python train.py --num_hidden_layers=13 --hidden_size=512 --n_experts=24 --experts_per_token=3 --d_expert=112 --d_shared_expert=0 --hidden_act="swiglu" --moe_layers=[0, 1, 2, 3, 4, 5, 6, 7, 8, 9, 10, 11, 12] --router_score="sigmoid" --normalize_top_k=false --routed_scale=1.15 --balance_loss=0.0195 --balance_bias=false --router_bias=true --init_std_router=0.00821 --lr_router=0.000581 --num_attention_heads=8 --num_key_value_heads=8 --head_dim=64 --vocab_size=32768 --norm="rmsnorm" --norm_place="pre" --norm_eps=1e-05 --positions="learned" --qk_norm=false --attn_scale=0.125 --tie_word_embeddings=true --parallel_block=false --init="normal" --init_std_qkv=0.0324 --init_std_o=0.0324 --init_std_up=0.0324 --init_std_down=0.0324 --optimizer="adamw" --learning_rate=0.00057 --lr_mult_up=0.655 --beta1=0.9 --beta2=0.98 --lr_head=0.00398 --warmup_steps=221 --schedule="wsd" --decay_fraction=0.875 --decay_shape="linear" --final_lr_fraction=0.1 --batch_tokens=65536 --max_seq_len=1024 --doc_mask=true --train_tokens=613600000 --max_steps=9363 --dataset="wikipedia_en"
Below are experts of layer 4 (counted from 0) of a mixture-of-experts language model. Rows are named router (the router's row for the expert) and show model dimensions 0-63. Each number is 500 + 50 x the weight over its row's rms, rounded and kept within 0 to 999. Numbers have three digits each.
After each expert's rows: "mostly gets" lists some tokens that are sent to it at least half of the time. This comes from a sample of Wikipedia text that the model never trained on.

# expert 22
router:514477458555502455567470537414564505567594485498488569522515474488483533491413484599483545424570418508659464441513538482472568474437457512481479467514493512511415566568427490554514555584518500
mostly gets: "es", " used", " up", " film", " place", " played"

# expert 10
router:450443546489535450472542502509513466510491558580535502434545529479432500465467552473534602426614514477478458495475472499469486527474374490547509485504449515526525496494422489440553489578502493
mostly gets: "′", "″N", " Website", ";\n\n", "Scientific", " Coordinates"

# expert 14
router:511548403604466489483464522480511459393575535552567504523369387507466511505462490602406499375484512446471453418547453594503553543450443563485558474432548450435459499482537466474572434533472469
mostly gets: " JPL", " votes", " MPC", " %", " Candidate", " Votes"

# expert 13
router:566462479539437532547469479463507538524442505405543459509531519553431604486536513518515494520576451506618473437677582492475530504515444494496543547449499561453522535532536484419613591564493533
mostly gets: "°N", " killed", " police", " events", " friends", " tells"

# expert 9
router:466561508607491503480509515533549430471541482478502539570569515538480492553455571579566543462542462561531439426509482557575520469579499574483524478477491393600464474533555516527489424587507542
mostly gets: " University", " part", " State", "ch", " government", " School"

# expert 19
router:505457508455460557512528551512510441471498569563464522505528450539506510414475456528476543374580465497494447480405517514456505548484422543452500501498489509476418516495501462470555507540544541
mostly gets: " Total", "Personal", " ITA", " Succeeded", " Species", " Preceded"

# expert 17
router:486495472527461486571432519504502425529506507512564465482529435445465535453487491522556544456606468433568424442511473550546511473601441556498434463464603536554563459530494478470534439562430489
mostly gets: "-", "|", "_", "-m", "-t", "_{"

# expert 4
router:466443502515561511501484497474406444520450576524519453446418493539529514544471527545539472471496499426562427487559622463525532477578512440434542540452578437543498503476500511427464493517562525
mostly gets: " York", " Japan", " China", "ม", " Korea", "ก"

# expert 3
router:506565498489524593480490507448553475500492490517488492475516497547498575517481512543413461529530550380519481357540474526485543516560581543513536518507477510538486503579504482486596456549563513
mostly gets: " century", " War", " king", " FW", "9", " Empire"

# expert 16
router:460553474492517496495477553444596431563465554436468472476444468442452503481472558498518435497565404501562508470520525492532452454580522470538488539550620548592503466441487570481546441471480547
mostly gets: " use", " development", " title", " music", " design", " Award"

# expert 8
router:519577432445485519491433494536500531463461470469557530614492499514466515472346438570581412465566554437566492428532575547433484449500474558542465491520556501448374542533504525459490461532556445
mostly gets: " to", " he", " that", " who", " it", " He"

# expert 12
router:480587481540549551557480517399541579522462524471499470558420537441514499542415489592540458507625536544620483523550518527494513512534559441566530571511536521448464554500474537445529499551477425
mostly gets: "\"", ".\n\n", "\".", " '", ".\"", ").\n\n"

# expert 6
router:521550358569514438494467487415554436503500512591569454524513489535493477421461424649490499474516527490498427472519426579514448481456510550535470518470501497490520497557492537504522381517522555
mostly gets: "ย", " water", " railway", " Railway", " Avenue", " Creek"

# expert 21
router:569425485564461545559472525471616499558494549531518567534548487560450566479464478587467540423566506515519423410545530498454531526545424591475473518485449481538458601529567529613585510565514488
mostly gets: "0", " many", " several", " TV", " million", "ong"

# expert 7
router:406455404486538539502542428459523465519555484472512571440489549553433575496459448629457520444516565515623437458496434538471510562526499485573475477480526485543519519547586472505427482505539578
mostly gets: " H", " P", " B", " S", " R", " M"

# expert 11
router:433464534492511547437449521478512493496432465375534506485567349482480462519492477595485521528554609421566379477534527454524535465460435444508446532500438533545536445566447494443485489528507461
mostly gets: " an", " his", " her", " de", "ly", " most"

# expert 5
router:469561517521569520492405516485550418522536512464530581489500534500449437461447475578547470359473488539560485480502511468499543498525446527519403519470415542559421506492505405456469469492544549
mostly gets: " New", " de", " South", " John", " Al", " North"

# expert 20
router:521501460530472505519471524483434485517536645515488477485479341492523512429528453583459490374527533493555442428494413470459523528423476557511446443492492497533493420494507499439543422558480509
mostly gets: " —;", " vocals", " Votes", " Label", " album", " Records"

# expert 1
router:527593445489498548473466532445535448505441535512512554577529592414460508470446463600520378510571530428549421369473518521496513526470531467526539534495472637462501520564570472507559410595471507
mostly gets: " new", " American", "born", " early", "ร", " English"

# expert 18
router:547482414451451520480491520515560418518483587454465543571519460516412460523441533555581504474524485492566418481472473574494456425566498544477537550553534480550542452458513590573500477621509472
mostly gets: "ent", "ant", "ton", "id", "ard", "ors"

# expert 2
router:560457514553544546550529523418542434506521428470538518531433495418488560500544508588574563546527521452534407452537532504449522496578532502568501514466446512470468540519494490496444467553405438
mostly gets: ".\n\n", "\n\n", "==", "==\n", "|", ")\n\n"

# expert 15
router:448643497479491536490528490464526551516489596485571463584567417551431506530471439596462549417654569463558410431462532505494433535536497531481461480488506513489546544470518503519469502575494461
mostly gets: " was", " is", " for", " as", " had", " has"

# expert 23
router:521502495448530576532513537551472603450513435475442503549492559550535507438495526644537541351486491377508459437524522447542508429539505477574501555405567479458480469516559523403473420551515508
mostly gets: " aircraft", " Battalion", " Regiment", " Brigade", " Corps", " Army"

# expert 0
router:509575514507471540564458516406491610529550507441529421504486545488413482504455395543554496428501436492524483510555502564421415531533513486504488564540560482497536443521413390503568524562505512
mostly gets: "z", "j", "az", "ko", "ze", "iz"